Below are experts of layer 5 (counted from 0) of a mixture-of-experts language model. Rows are named router (the router's row for the expert), up (a neuron's input weights, with its number) and show model dimensions 256-383. Each number is 500 + 50 x the weight over its row's rms, rounded and kept within 0 to 999. Numbers have three digits each.
Before each expert's rows: "mostly gets" lists some tokens that are sent to it at least half of the time. This comes from a sample of Wikipedia text that the model never trained on.

# expert 6
mostly gets: "\n", ")\n", ".\n", " under", "′", " de"
router:520453465519515509469473465493486486532531524545494548473507488443581474447408527489485543434446481517477451573425556436506535414532498529466493457512658475458437436551368490565517477437471464498566446540461437520530536623533474497504486553410542413484498535525497479532463464511489534457537419640504500526447438473525586445491532546459351470507526547440450430572548565542533465423485
up0:518558507600498530434477490503424477449585438415511544509530506537577472427423515535556548484557550536446508597525479485540394416363487452406622424545481453551517500545485486416531511478556484523483478483480443491487459401426439536521531548542467487468454477468446542520471471485516591378602444508521412525537496524495592491469502519516475484450490509487459397566555422503581486553622
up1:584454532469556537394527516480388475439494453512591533482571589503528476438493501643475495484475585499546398509448446494523483473464440580574516589523475488499462542544497518548499548591511526405489475524534435467490524494461458513525502482444532443483464486528391547619469486548548498572468489537441495536454449472435582499548493530459483553359518455467475484528527536527446435444449
up2:474511618562511492523569546484511487453514357479454515532467484535460625450523505518533428503566523479420521529481545426568477446545540356453520504440467512462527475478513525470506405497484472447566474458570526497604466542524522512500482432525543529402570491610552664469490472476482547485524365488545598537516483529578561538400504514443481460490577513495410523481442569487439464512446
up3:475547565610475462512529471489516520507442488409536506548453536513596526609452450506550454493537498584439582501437537518552571556539473555530444529576532494540452538477483428504522542564558427467520488566472476514528514509483493421557504465487526467508471468513510500505527565582481511519563419467483493571508519491427422475478494489510396447450563587525445458506502564453422458482501
up4:538607518496532520563426499527469496403543552554479462481553550523513607534494520495425484541446461564535453479486498486524541464439501515432483547538462397478434478522514548452477444460406460577516545487498482459562534503578438557440460395518481474582537491460542592480514533505468546514497539511439534564585582444578549491410587515532498490444453606402535579428575468548584539543487
up5:590531483509524584418463551463477403540467432523534429529541462510537564571539634630520522426450434520426521529452458468571481489581506505427489499558407563517476482508530480466523595429533502444505476520563465449518527491480475487572500513480513525483507498437491484598462500503561426522475528505491531501373405602495466442454520518506480438497559503573513420469481533389479490409499
up6:417504509466526619518501515503486463417555500470465488476501491559533574525610532455496456571427418584498463600471519438472510485455524567492487398537575542486474512501432518524567421493458471509415530512515471543377563530618515441441473533399543531460471492498360562423498557478577534528536434454459545402566478559525515578472483517543552429431487518549463530410398478501506488515568
up7:492420504565494572514409600481458499429499538512496477436492472455476537507509458508486455448446524482447509549513476491499523481538428496497512452455530480534425526493524517529575417500464526530543436535434477466551605503533454492474500421420465438477517473479511495541452496535461500430408629446524463537408355460503506401537559547485464444491479576451504526552475543510511513414535
up8:561519534468582394560531443435543494517529573580546458556483552573400491546579517500432545490516557569436545494549561549471490488413458577476541428531541527417564498517461523544501507478492421465479468559454513630497499438530552456454531599407488438463514538491513520443464444520490562537555542531457563454558423437404500501485452482542555506480441486517449458557575465550490425489404
up9:465481538530564473451493502532450510534605501463521477499474578609629561483503478587458475490542556371366527484543508449441539450557397573484565612536523526418437482492498608487568491522445515449500457617456523540482479615467530474433466535521594513478580455481602478469389539490476539522521531557490493542439520422495527474552536462475476430504568552486476496454402566552506466532511
up10:469530502555445528508536473429471476480506532498423537529545512525512579544499510597558446465481581461528454447508447496570484537525542525544480522470613564526446484514486500448395518473447622516442589467530519386538505531488468599544508423490378548487573445456531473558398506514553419585440517458494528408462532429517545405487438599470419425534501522491487524487506492393350541464554
up11:548460441568504429589470486439477451494521452515555607502580542510540623442465486472404451523456543523521606540515488432498476439560475470455488412471562524544469493462441540480550456479445484442505472563423543482481591540435456578506506446467542503500503463464556518553559506531462479544514535498616529541356532505501559515526481560402504505556547459493510493553484517534408482452439
up12:577469505445439441584437426529529507542594541502510554518508446482398513449445562428460525432470444529455472485534431336501393544457462510473428479410558446534469555437566395461539521485584519435479493446438532402537531497471472491466542534519548388489528653507495462540542492520494496382486497419428519517588506459525483424553440482439489528475514542527562523552462486555507564534580
up13:554482557575497545520474501492509510582509456498537479596501528540429568487584497586532516584533541488536470461473465526413637440448498482558467458452481596525499445526530458520539491515535508536432499496497524562487505517460424390458564446409565411497561517464453461499509536480479458444493529461522485548581494479508459445540484428553577540451434489506497510500497527462564504510547
up14:502536513534489447496412546419581558590486463509554481453492545376568558440506470577587588498506538579512507411500482500556541541495487492490449509471568448535481511471448551587545493440472467561532486558538507546547563489522585586474503508480517536468463557448494521490461306510506460453545461577508574477570401507417516466501524482543510454489491605477484504586467481468456569528497
up15:465447455553459503538496535493458484539485570534427466519550525586557470486448483451406358511490460560457574421548524501442423462520469506388502495481483472520454534564525480513537492450521427520479407533516440481491548505494504659539620559660525484480446454516535505481518523495535473530461501514400488481507472425471502479481480556521460566552507528545499527446515483526490562440493
up16:496554593586520432555472489469539560552548433494504465439464447562532499479651463547396481517581459636427490563439385499428517567538535542459453607480567501588473445544512467555481503460519530494523476495450505558519509570524588518436508439383505469493551634616456407488483580394498504452534547581528554512440547500501481449572549517493487482498479462410544482539461509471544406522498
up17:457492540476489567522480567620469483519593483384570495447393554567498581464445559524522448453556484474539518435479421512542592536507470536517446498487532497523564469501563547588475450453532553484577490513554483584422521482512422518525567507433523546477499474438568549478551473527438517413421388633504513513552441579412563558529516492538522492566499603475534528476459542523467444587496
up18:569517479458512552580529612455578548400515498500444425603484522478529458457493596462555496422543437524411626536423578452430477510483527517397477526533530558395477398434472442518517503433508550518526533507463530532541538398501436456451536463549490446457465554513441516471519524527520426519531556486438439589538460479549579498561503584525462445475567473534541521547489491485459355456499
up19:499496458527529516484551514481562478577421423481512536522564484380417487467425486546485536499503443589429475592385544523585602451426471496440589537518456481517527451558505545549466532438545369502548449512537434576432577526541574472526481534504477450563562483481391487423502460508472364581432455513525562472580425482452562490572526477567497549463427435430576507552447514495460473529556
up20:568481487540479609519497461534419510535518385529546504469471470461477454503598496565561515464513469500500515560420506553547501465521554545413432389485542564466475442493524482424561490469405491611455472472539510405528450529474493497398457492495464428458445550501479576567470495490463541469542474519419573463518438537495556469534471491461468557536529578512457560480575392431521581537574
up21:479499466562584531530562479499475472520505514483469511504427459520459538396564502448467475405545555487522525392518561515574600491470510542512551539458477451485502548483474465570422478582407424556552450469498438569431571519506434497484566606511385511460419572587542446372499543540432496607462467476454503362461488474569582536510421460544442554562532393493512666512616522452532467536506
up22:577507568513603533459543510465434411391488556483574511544532515565519542476511481456512511550484487521467464504527417469506516523529513468502491531528539438525462457543494487437517500506577511606551478512415500508530536475581472524473493510453508561456429496497563518425537493470550413416554461554472566565505509636437528468535453506515584519343548516476516554547386384471482408556463
up23:442421535516363668430396527446486570475590512535542485505444490585568523441530488493519443430517532504459553504507480542554547524533539504521525432519559496405492512547396473453409487483566567471543450537465435534462490396528460518499506572408477454488507600447507484419422481495498563427533538542442385466472420525478573472528456506495424485542498487412474519476522595608511472505491
up24:538544499495520561518545588546482498477525481580528490529508430494511487546476575518527521442559514530471502506449437496532476486481488509484449485596534455567485493490557517532498480496415451457406424506445564575484485589443491500482574681406434495476498560551477557487553499484526491472499444544643455422533533474489522518583540508527463485523555470494567397528492477529539396482514
up25:452533567411477442465573467421462475591515570561441386445564615651455498599546590437510437461525489580508474476571579488484541510481448481552496493506461503536557415534478482517486533456479480520562525484505472459420580424491470488569440518480516490574490525529539523421457467500628591461513488554519575461533498487500505533583504479456483473574527461456469576534553532521485441553478
up26:575457610543515520540437435450558474441480442393465498564500562483481439441424569521551509563525541561432464497483555562496482581516427551476540585473550502547592487476441512480509368576428489448472443474402470509477515441494532492510499466499515486464517479404559480506500577534471527518497571479377578503490446544544473513466423437535458465520546526450584537538500514466497457478439
up27:473470581530457514545539480413515441468552517524499506562471475554576521472446489648541489426490423515432470477463378554436426479490420592473479542503500483517479531476416529611455487476474454515544401527547417424473508535552479509493549520465471530424491452615523467471478424545459493514524484542474475542520464430599545527472549483443412532491509519552460479540518482475566505594507
up28:552368527461467570503527514431487475437422487477579491556522452537566480502463469408538505501585500566515532521400525471560439473509518517515494505469547473499474539539490408539474576501512514620440503464562467542573531471499547512439530432552520597532461504512451555517531450495552575424564423501457487403512383570434557395503498476415437543447490500544547538589587568532472482461583
up29:511557416518587457517550507383535454497459531472527489440429527459609518508525495471496426447456528502486490535474454493468463476548443413488530453487536521577535590504406494523529480482556525413411439452488491531492509532516516576539538567556467485480595526448548504472416469501445522490477400497549526411554533424514540515462565524519454530619470519578488528575464518537533614544485
up30:544535473486520551470496474611461426453448519527539531583464461537548524506459466464431547529542384463473487479482538512543437513531520521565572555478576449482488475538505481510527529487555502500482442520560449413523521465481458542529580516430404412464502488542497479560574438521482474529487530517510584427447444500485460492440452476410550480424542638491433504497480606553441475560598
up31:481499522511415527497500470581552549504579491521463548399484494448515555458524459472574521500461410490601517456555442593525601489597449569509597438477488510485521442445466424455491565457521480503520451563491492548478553493585495482455563527565533426471503495405474430565422488463516546454482433475466451426486478471635557493428566454513483561620499562516455418530467426551423475517514
up32:518469507584521474417538511539537424497536573446537409476468661523516457462478580499448426470540539559476501517500509459412497532535498452573467447507479474468561549566459527518519430526409386509499419479566481458506504483567539522531511483436491510575521482508535446495467489373499473512431495587365487432453465511557515515571527513512414497417589442485469539478489468579515436559458
up33:508575540567543458535602504453567467567460498432539478468554509474491561567526514522447537461481542568472507510565477474572480463453561432458521556450567516486475431489578480472485582504625487526472403446540474496477430399514507387463547457498513436492534482584517424492593534464531470484490548439500506567469512500497517504494472577505389493486463532526465476488502437505407518560519
up34:520450516512449534527389480505480513477477501599477478539461439484515565478486547492476379531437448491498544513466474577601520488432522462437528508557388481477477432495496585432479527515468472546522532398556530431414399492447525613461519489459494515562554583523445520557446521560565535422469524467524438494429458456487588444547427508485453482402469455529542539470484562451536486548482
up35:540538495557441506496538440512466475591525479512472584564539491483471474544475512528553521510438596569646444438447474501449463497513403516382485442508453409474572540444509496409491538470489507443534510492522515499468499559535449500455531554489486584446537570483513549484541509498435525486426510495508450516380521465463512511421548483594517502542604468601569435494494475583444441486461
up36:499519575540514541455487539541486528458566606532530460427498557486517486419482575472480452445582479506483465539508507494504498540526576431530479457434536483531407497454568481524467495544467497509542527526551504422548602480605591427516561511493475607518621537431603548537506466408480538535567538555541473537529391469516479437412474568443572422527498517417400560519443473468472419548577
up37:427561437568475492491523444477426401472495500566439512369570529423454432501502556512512483559512477485504440464431496494467493482470553457568504539501474541632560579475556458473511585481488523469477501485566509541484574496561549489499596505522482528499559423567441578544474499465474485488596479495494395522428412480453479555396496455516529465575534586414510544467397398549445450480526
up38:458461549484503450464517491459509509514577484493575523485455551559485577547496529433545520551468535485577457514434416602519535418565540486527528496480477513584454515436448509464450541559542545617525453471588563470506441425477457612420478448508413459548476562459448441408501509455433497618543450546586469527544476505603609469592605472494491436575518546424460446461511512461443534485507
up39:543475538568537527422510528461501544460464453469449506479508489455543417443431500555458456513515456588502440502406461493546450421539438545568486547511552466526451492451419487427467434534536553579498410549474410484505492577490557529497463433437538506509524545546473457508454429544581533527507515501559559512512422480532625372443421545424461505528503484484437508495470491530485516453528
up40:601434477541538516434492450608486524573518471460497461506534445460501440510540526525512545523521597403458499434551573449512467475419511484494539458425444502545517482493531493451483473530559428544502443530411519463451426475453477466449471547413467467477582495511554537494536442496604575519500468539504480477535484529542495498513605514523471523485601476471440459443536431585520427538410
up41:457557505520455562453520443599528491535447479497549440493496552455491526484530537537519404585629450524494568539484478480515498505612504414551475450410517471503534389505451503530445509491526509522535480500521437521465513517547526580547562536502497473428508429517526477515419518598441503396441587488479516531569443451450413543395545576464461538482544539469520577545432561485454451467511
up42:507513448532563460478470502481546497426579473474439553496459449426600521391520510567509570487496445546515420496416576554460493521538509524486416485500550489513431515490493616536407506576512523594476426482602512556496466520413494454409468530507527439491516504379503500546475476506470424527447497520450490508496460502420500550459612446523394480472494430438539552485579551520588432478528
up43:552583537527599484451456418466466401466512466432423434536544497471509454470524507542552522496603519527469514460564540549463487468399472460593503447538468524520533481479512532495448492544428537520468486621449487511417513566434500473483401568434519482587501498530533498541392469576575454575511494545552507497539415501488554541476439498441511516514429484548447466489613458479444425509534
up44:520564649569503486493516490438525548466535490570563645481553593426549512565435458554519460523527460505530438514479537520395498516424502556426469529491583474604485512530501529534533571497480548462574417501548392500490488496465502434574517396504459527531547484487607492559464483467575546559522438477494563403472575527547495458500558479448391504439488547564465357542388410588462567515525
up45:461474520620455418555482537485441495474559503548450592597503485560525516498462441536486476445457485481589493486497553429617480493572450533550481493431477556504455418471508505459478568545583529483463526457455456532499472443462467547510404496454487516551518494484516490503505579533529553370574536448469454471606499493478503498559425572424480481574406584439518483480554495570472499488598
up46:452477481547487481459466511497518501423420444539547486572621519504456390507561547435481496453419457554509456480456549459529515511588457650456543506551624518546509521511460606534409537539523412563616482584397458585471623462434511500401456437495576420537505537519458502462440546473428523528444470486450423481494450546481573491396485507486450510462530407565524497481529494520520508529542
up47:478514517525313557576580505455462464506519454446500552623545535551487597531511515515466473459590598514519508439527477538429434537505462500393534545508505467462460494455556509466504472468504499559451544414482476587569477647502516494515489424448487549418523419561511521522540448388442515494409506564557552395485526560499517537528461502472525463426483426478494534524554467593553599497476
up48:551469534489412530500475488453459488454519529506500529507519488506535453421522460489516457481521474508534476482514565548584504426543453559511402458475561461441543484378488474497500501512472419516424455505581468490429510519539528472542536553493471504472437481576651495481495558562475548510448566460552401502457480501521534503549552492399459357421488433419522405400441625603537550432591
up49:593557503531382495480543522527430500527475507532382545489460459504474523488435530471443449465469564461583391569500488539521563511488481549509482467550577463459501609521500396579447544464475474479473537544494564570479469486464368496515561477417488513446599569474472482417453474355477488487469466530515496498540564530486531561478476528539446414498555519496479593486451521484460447560560
up50:494524453594554454512453579462530499498524429436366508449538422534479484478483465562624526601480442502515531482523461540543447402566598579458457462515558537535588470483526521464543453435439465449422419537500484431541507459495523538502532572505527375481518507522537514611438520577444439411533525573443526484479565417416430538559513604540513551486521528488532498507469569661585458501575
up51:604600469516514335513503511484454550510471557552546435582531438583552473411440452556516425567496508516494497405459551463521538493580502531511495578555521497509600518430543587541596483468534374448471434596522507527487465602471498541475568559422505470596480490558484590475535448588513490625499419488486450482463492553413498552476536447510501504524547533477501427530491492457507450407479
up52:553488429447480516519560443521561550422520443545509524544461443553505482491464484544489526472492460536553466571421403567481505457555490574558481523495551421524449558524526440505549474561439543502546523464540494480560530512497450427483423475497441410433462506521468538595582538534528478483449629497529519480476509513434400527434531488444471483499416563535458562569456607495555483484448
up53:509379453487566547530514533518471530528489500563485530568562382533453437548580411552592518472476560459465481459569476487492543459491505574467551485585512472542534496476463513445527552503468488435610559561384476603483442598431545531609485572535517510451444583457531529526510403474497521515559528594458504419479572423518526487505385486529372531538514499460477492501504424547507442495503
up54:493550573553489525505560569464379479505486485542530366495557510524508551417518521462444462498529450599496546473578586540501548450522431436453509436545494461425515523502472429537598586432503474517479421444517572556524472469495514433564603532438541514552541431591534437461493366444468513496504532535486543539473341526512549527538435491458521541531513487467527556530565571566555484471603
up55:504441603613511497440499537457459517389395475536516505504480481415527467521517442563381519487498394538485511495502527481401548509603369531546557560441553519567532476554496526513445585482470486545487414383519478490525485505484521554543521503456470417467549595571549545545518521542515575443569544504534486440541540508495521472554547596492493497506566500519643477504538599559513487429468
up56:479634540509464517486582486451427462562538533515554426526518516518507515500532487453548378509551370568451488506485562481530451524528445555480459460444650592476517370479484520503534491453457492442468479534493525547475588486482548490517510495591476471568504623529490455558527479485557467481441475574540537509476493503478446511576475503476402593477511565539520485609519459564402391533454
up57:403475477501534399541443496544469411544492479487538451485537379516557541559510503553475495452536564574567480500457521457504458594553497442468533427467483401493465487436483501503469523451463528487457599457568613491438414509504512491425401498494462511431511541455536542543449555532481477544521550484552529515523479481396547532483575539593504412549456489499492490540486442504429478458572
up58:514559551482456470510418447544531494440546449504622611498438497494425599468512433486556494421466409663548524455494510488526521399526463403611465514466389425443416504466437454490554499491558566465414497527519520484509496444470530453344489450560488588460442507549510446438459450473522459478515536585502467525408385491527511544549554437488520598454450479563478527557506504480420444501500
up59:431539537508411558443424418512400475540504482598510507594482534476496423484560537442508524498512601485521435482523397542417475423457488566520428474464506549464489494514515459511414502485480451462431549433519500583426473538507509462408536463478529472579426558534478485472481536405432505497464458523557549584522568535587521478452523514512488509411440497512495483487471451558553518518484
up60:456428461568446491511477398466503477552493551437470552612455509493436415434419550553510566497446382502564421550468474509520573475551460443483466445528567461513587482453501560529470504422479458479544485585550575547418476420538568480441497581546500451510390589451503529447543465460405544442451467553528488512536433456550479548504455547578404521529563494497557480431553471567548440536491
up61:456516506472536544406402449531442446418526521531542518469455500468527509435511512560583540473521534510445487459499536556445461485485516561521447473564508476501470520527496437477511456478534514493561406530567513446491439457499538469509505473449453513532390429487427451546450523454404458359496498585524544569566463534495472492570523581426346647436472520495497480588565509532589486528438
up62:608472539448523440493548468461441460488499595545543545449563537458551492503440453485470430519493471409450481562496497409507459354540559557528494426522536468520482418485469508502491547466502521485488506514500503522437583439483592548479531632453532529474512591486536526564411534494534464532524399539447439426495531496476511509463438494494498538522427379507450430456527590550637500433513
up63:521534502415548505438509539467477485447452446526539492491528538486517478446549491545494580472500510497447532492438553556487496502574504607495550517420500546490504397507352482552464521500466501528458375598427501459491434642524473492572485469464481426469460536524521606382439509468525491501500508530461477506505534594415490524437438528512561534442571510529578454554455447502519563495588
up64:493554594544502508499539482470583521527560484480461453573495498508534553477443517506522427448653593586449500626562537474502626469478584494500539454534474528507492484429469421515468372416483525577573486454420505478517540457552426502538470550540477563473534513445555540448532529463483463413474455525514531443509502511445461507487425504432561472491501536523372428494504525591504520335483
up65:486527524442479517477458476430525524525514561380511529472515493566527429464462468480535380542501558465609449485433518426477498498442493494511579460595445475465474578423475502504475468504467536601516551598555383506374526478503532449527599498446436459503406547443530433487418501485488538517478501470522547482560483483456519459477425501492469466476548532585490396551482489482402472534479
up66:512503468456540464512486492430479513509460521479416442560517499345529456420511506488435460436442504548535537405525453464463535523509521457506436475505475561540530490592475431532426545485474436511456504481464576558499474439506511570479504532435432542605458546563515507461546439533474498485510437493511439537526588490561457611539455525531574505548526499523529475544581559571510501534467
up67:483450408505448448509543483536431488589454483495470520472598511447394474531557513397422505493459547476501489467597464629566487483473571477512517581545527489484491436480540505508534520536513523549565420496592454469372475510507524502495507576525502406496443483483549577424455519490522440539486614531543405449502450409442520468562491605652434451510526494560445520447577510509476481499545
up68:536560566484496496528610503476468412501538531514504493494438533437595626511519592519414397441561429468470548532605452497493485520445500505434413545428570485484485369480511510469436498444464531533631504593442545552554460468528595479520513520475544516486530464489621554450439551450450576442500538504394401461494509556472530518433425469526462553552499470514461537430465546530504566460506
up69:502374553568522452522506454584447447551543461559432529452618590473537604602487549529386448579454488464502525493507446499504581478457495538484490503485548584439457533570517555578530446527564537489499463527469454492491416420398459440508448539479529404504527486543583570578456531554486546516507515594555497494551551532434540484400470551413487485533552517556496521479490516581542475532597
up70:449454474558437515483537526438509389564450543504434486509535447444480491504522482391508460431552493537457601427505491520474531502598488584496575494483512518473414470481511428512565496518419470577461472452580534559459582502416410539474516489460431459477443457535539493531502489505493563406442456476515453478491480582537577518423463450531597566579486562519505502462459486553426452514530
up71:445410515488457528577495513543493445478506520519476483524553564589415430437458467561422502524549483568470465485563525497498576379545425510509479487524494410600510547422410437475492466485446528508443542628494473526437499491510485561596482562518462520557474482514570434557514555494497445481337510455440528512484508467470550483432444468485507413575566547529516511443473452550467562471432
up72:416474449506615418467374459528489511506521396489463496426544436445441530482551407476478591486467444506435465527608405511648394581515555572491451514540550475474508423572518484536529533480547486518484455446521562518531523531572593482524441444445565489448526474474425502530433464521590466483514508483560550472569477419508509465505472536457454436440454484444550553511454552565414434476516
up73:528458442537508482459425487554500479495474453527524536417579425506527479489402487543532464402434521401477498508481530493468468408509449503498520459417478507437439443473572552489397470572511528492512502399552481532548526517579513545457532522487497495435577531489556458463503382456521507546452469513504534515406431514452534498507539452457495583513512465502479569485534550496533521576616
up74:630525506531578499622510539520414497461513429531508541522519446448500515427538406413499565509568429468471396513389514503495500510548477485614448456519522568570470463558475532504484527449479495499535407561449402496530497477553461609521499467459512486568399433479472522496511498485549447510423397454555508453430525490439609483468436477509568546579501434563464464520497597581504536561514
up75:450613580445464560457465534406537520488462538525539486567614456512478455468573524565583540434383492534483537594460497603535464445468468585486459498478477445490484491513513456542416402533559560533406568524554477528563581480450459421454511490571490544488494476507566486595454440545449419477395513519479493604508523512488447506480460584515549467505562632518536574453499542544430456536557
up76:563524510488602395544464566545533449399585514604498459539505486460448457498579504476461464543475486527475528497437586524511584567579426471551506516508505405520481510520454514469472457387537426544477479521444572414435506413493482471511562588432495506467497405516556576496394479481473512486495536495449518487574467583531478443501397459436421520496479532464509463538446571625495441461497
up77:493532498514575477478498475476447442511386452512507603474553422485602560442538484473550490427524477556429495508524458425503468461608473536540521483458538439540530522493565435515465559367480557594518550546537374549490514561419385492499575447383566527527495589512533541516595504422460476381489514525568491509509520559510515482578468500619482540570548461586534517556534423586460493466569
up78:513520501467501510588475448506580511561480509468459473521460459485573490469497461374496516492509475442448484537553564635541558494479467395591428502575604446505459509518416489504486555490398409436427433537559590507520431448539530500488562454536476469490468578424509526433480444451437499501455468512467555486435483509457449433504499620472441451631497467519566456484513539578557581523430
up79:509488541576505465441536504486454418532454513559463482467511520500536574473415465434535414473504468553464501473421519452614555447545508370498508513478521499475537587494465515601537514500449402497513433484460572452569610528543544451538462501550466495551467497609384469487498488517525481451491502573540390401568451620453489493541487497525499458418493536610433477404531424559474470463510
up80:479452475484499426589538534505481452359504549552588543496528489538428490528445481534519481460505484562502540465483514444440501465492527407553499464554513526526466536404438485526430543427528519567547526522506413563516537511398541604474514520463452504486510502480524539470486405515534525457587451471557495468494399526543455451471380477463486418507549418508471382530510568505548515464475
up81:453469451577544502534604486397427474510454446477519510487451466597506585502546451557550486444442497415515456492505582440413538540466487577512525500324451427427512467497462454590461480547513472528557421594513486590518512479453525562539467589518583621499585603573443479489520478516525511523433498497474539501490532444441508449526460517458534539515446604506597513501428598534484438475527
up82:528467472443483550464515493543466522463512538458474537553486452480552517447541494484463557478517477582520410510445445509491461450472373575487432474509609487485438463494414512642534547490524551487485478527490536505472430540466489445487562391532533560488402505469451470447483543526523426535481427498496498529521467522491519507494435517480510493452515455434383541414471504434508484469547
up83:441504448498532536451523458428429484529460560511482464551595488513485497485518483469416548450483506578432445497406497454418448462463444496459414476493512573525445505517487433588509559491516515380446563522523449493565572518466483572486423463471427481570541447510432515493534536513511493603477581406479536596562552526637540500541450504538525515506576522505512526578475495612476521515556
up84:589584498449512513494513562513545422461524524552523452414475445529531483463433449408562494454566493459579532530488523592509509523501565600608530487446446485413442416520480425617489404573487512467495421536503470461452500435467481401436414465502481487467555600533512552449537586563537483407396496532451500526517537475556536557479439445516454452538518539492569577522552548440518540489534
up85:456352547443440424471506550457471519479411474485508451484449439417524594572441520468462568463421496506524474557431507583498459480507495569481462561510538513486423350469466510486462439457410552495527475509412512400487469533533514523471544467537525520421507497521488576511464431457593468583506448449512528509512486485547531504552496483516503468557517379504499448503450460486526526525530
up86:461508480493532525580419553506546532532508502524526472503562459560550524418549494487594446486501526474521537392507441445423433556503465368544436472522404497463437476513455463576490592536505494553491532483461440504525544416528475503483578530546498520509481573523525578474502456502491458421604565522522506505481626491660450468526523534556451457370511525418534482415582576552473550514484
up87:465506566523428484586545487443585595453613554497538423543559517611444549558482500534454387483468471482586390569523507479562461461408480510458523512446585483494582466565544534543544564520475441416536509498460484387530499489529479552379521469454404528517566548596466444526572502576486492510466431520495433531514484507416504501474501580444467457551535542464539430538484528509433398446500
up88:497520525448412603469465452547579537549642522499515433531471491494530534408387396546581572433484477516435526591421573493403522525557525518495567441594534418419436467503524453508515460465494546514572398514460405458531372495512444501468545520486469484503567516456575469498493540418485545506483487507472474491449520554486507587472537455481561546484550561548463508485533542616592547595442
up89:523459571479480450527482576546524444499538409528527488507503582469532458471545449542448464557456524526530483474517573593498589455415439436543602508399529534467428566532418516500423547504529470490491590499602529476522500529578596534445483569527420529573418480480541497555463506463530478407440474527520553476578504497495498406540517458500406481560478526427490549501511484498436428356489
up90:429401539580431505410462550427560443517547593479569459540445481527491484600466592548462508499483516489580514511492443513563555432562419500504504411463412519546462457478589441482548505498429436398446543486488509408465498459501530376519491489368499431490486520578533456532561559512444545374514510542471474524542497434491478478486471421544450510506522597417473512461488551485410491404544
up91:460520475489587549517535545553369473464532491519534483583496531451469554513538485603510518442486400475436413525531499551452473576470454542540478503477555380503502443532487493527511577580480572454483403566520612465556520579447486468541476461458474452519387564539498564489554522454423493522457517484527517456491517538508470510424450596491507510507470555558476498500508548448491439487479
up92:567468461616525507430486493438551480432492477562554484542493544408559500534445518582489538442407567530564509470385447499502435411544503449532511546482453472667442516514485426486393535478563435487544498422470518502470506491453505497422476506440480583451411566544561529551474537550501513484489484490517569435467533602400499484576576500454459505594411480545548551472562550480492555408512
up93:502457501461470461475654521490518473377575613525575533484436499420537492527430560498570501539475512556499449546455504583488500479562499470464533549550507450477458581430465488491473481435409528528487511516503517442499595605615579574452570542539581503503472502534514533561359389403552448547456519450576555436460510486489535520425497527457480508439466457556507455551402549446499567538538
up94:549512473506516477498423428490400427458645549503491455509513472424579480467571581400597433460518501475535476552483417561507575551542457555515432523438523512476495412505575519491514499545520350493554469585470491526476510538570462495488486559428466448523448507470375566400536567509557523463358473529584529539426434528478505524423426460546464533481545497534547610675459495442501431556503
up95:549504585491483502480525431498556455505557411477477367416581392433556449562475536483495516471553525525553551376505541474495481488515523461486495437466466524485499377478512508459492532456430506522434537427474534420551466489598513430505487508478487530503522587619521595493472596473511489448472525521475486492489507512540579553426445557432509505493567446449491572458601440483496498617466
up96:619492463550506519464391535450447552561489502515526411454572494435475542540488525525468593487506483557444492522443471514538531486482516564418531439514486488565561471485498547471433493473500561523507504584465506562605463514471527542419471553504405478369480412523428481481446529584494457449564577521480482527484564550383589537518605492434480460628570519425453532453496537503524439494522
up97:459569507499492552510499507601496434493467552506500479445504581503476413506444496519475538391499496605451462458540508444552418509453455557507461556481543496521535606521454525610522556467454404515423500557501423556615456614567482412460542521476519471529440572536492534475587496516538472448490465577492483530418525553559558458554398584509482510462502559439448509457473507651542521477550
up98:477490537391514517542507513556556409479410543603499460472438497386522462429531551485530515537446447607559521440554604533490491564576437496533556444502572476603507507464446556515514450507475477457513537467491501545486623529513508555492490441490477497432502457415548532447454423530433518463381446501546604479551396438464496541460527455470562472639466557459512472544503521606513478496445
up99:506528519446536483438507586488542502530506447452491489496475492481507565572453495480440452468547518513549593481438535453647473426533506552531476505554473516361603501474501375549430503561587495460532450508508511511542497490546580536535468558422457589559548525482500503457484493501520559434576535471503549523482428484522496528506549424420473461491543512526537432479467520616510530501578
up100:493468551432478449413534543536467532466537476525477465531513519474451395403532433472570542425564433457589483620526519482582441501519598521544449439451496530493467542515513475422523557455538461467488461422486452590550489516484459432450469549475510430463576489567497508515527470515535548551503521520477501421542511463476563410457451490561446550462484519425430568424590451540416563484463
up101:574527461454573579316460552509452445502484568593480521495523488506536499569510450518405545534467481535543532509448453549597609424508567507467473494315459434461511483488406465460419488531486427547502482508482494539511532556487593538574447439472467539428552516601468528535560466486477503517523522499472523577350454499429578489514466481464434523521435481527508488482510440536470482448543
up102:470444553587487479520471458485385460581397458536539512458542406550515554493469529537513461421395472478478474487413504564398501480544530427448471435491468562488522450614333540554500491537538450540376502558438482398465493441481506458416629583477469475564498541494442400499539405436538487464475549463583535433378529496501529540577496613559498472546510439486437533462526399495498464542534
up103:612467557547535485496478431529496536477521489499456574398563443490453462399576474568530489529467505571427553449477517491474476505498548597440558502530533464524508563462454483516524471521550545559563443476487391551413488415615506496507544515470572453485568522422511544529456441469524508455570484474454452520527493520546537534456529595576402606487544483636462476462492559427503547467413
up104:578461389591621444531515499513462501582461590442552465518562580472530448506523476513490452540453553483518505542526399521462443453507437470536428487443531501592479458527484531535506402478437482512491541512438468543470409374560462469523554562512488362500527502504573497544445562546555476553538538487499613537484468461508484472463525551398540466527441440494517490481452619496576462373520
up105:572460513510572439552491459528553475563466506529531472603456545456486580549465437469506443506534466523494410453495533474494460469519585526492380552437515524530480485486446473509472598549359537565455508424451493510526501497587516523529506418593440469550591521435456477526453521408442555552571529474521494547433565398428453567516424465507484457469502460491469515525440426510550422456513
up106:541507555513486526455501456515436446522437474500380527455576505436537511445439451562579426481537494512504525431415511555390442537478511463457457523405535573428488460524508532577566440485450510515538481518503510513434435481507490498483526516612501397544461526402473529473519512448470533475480587579526484487483516572512532540520453454469438483446518519538517513525482443534588465561554
up107:437423487481479529482494532633446551492522517484512543527497547397455544489489464538548485442482470560578442524490434499566523479515555367550400516509418403489582424496498533549521557472472446495480492483533512502523511564507590571508521499471433476513502572577477553533463473428568498545549504394529503456536423501496611556518509529420500504511518418571501480523489468471522517542504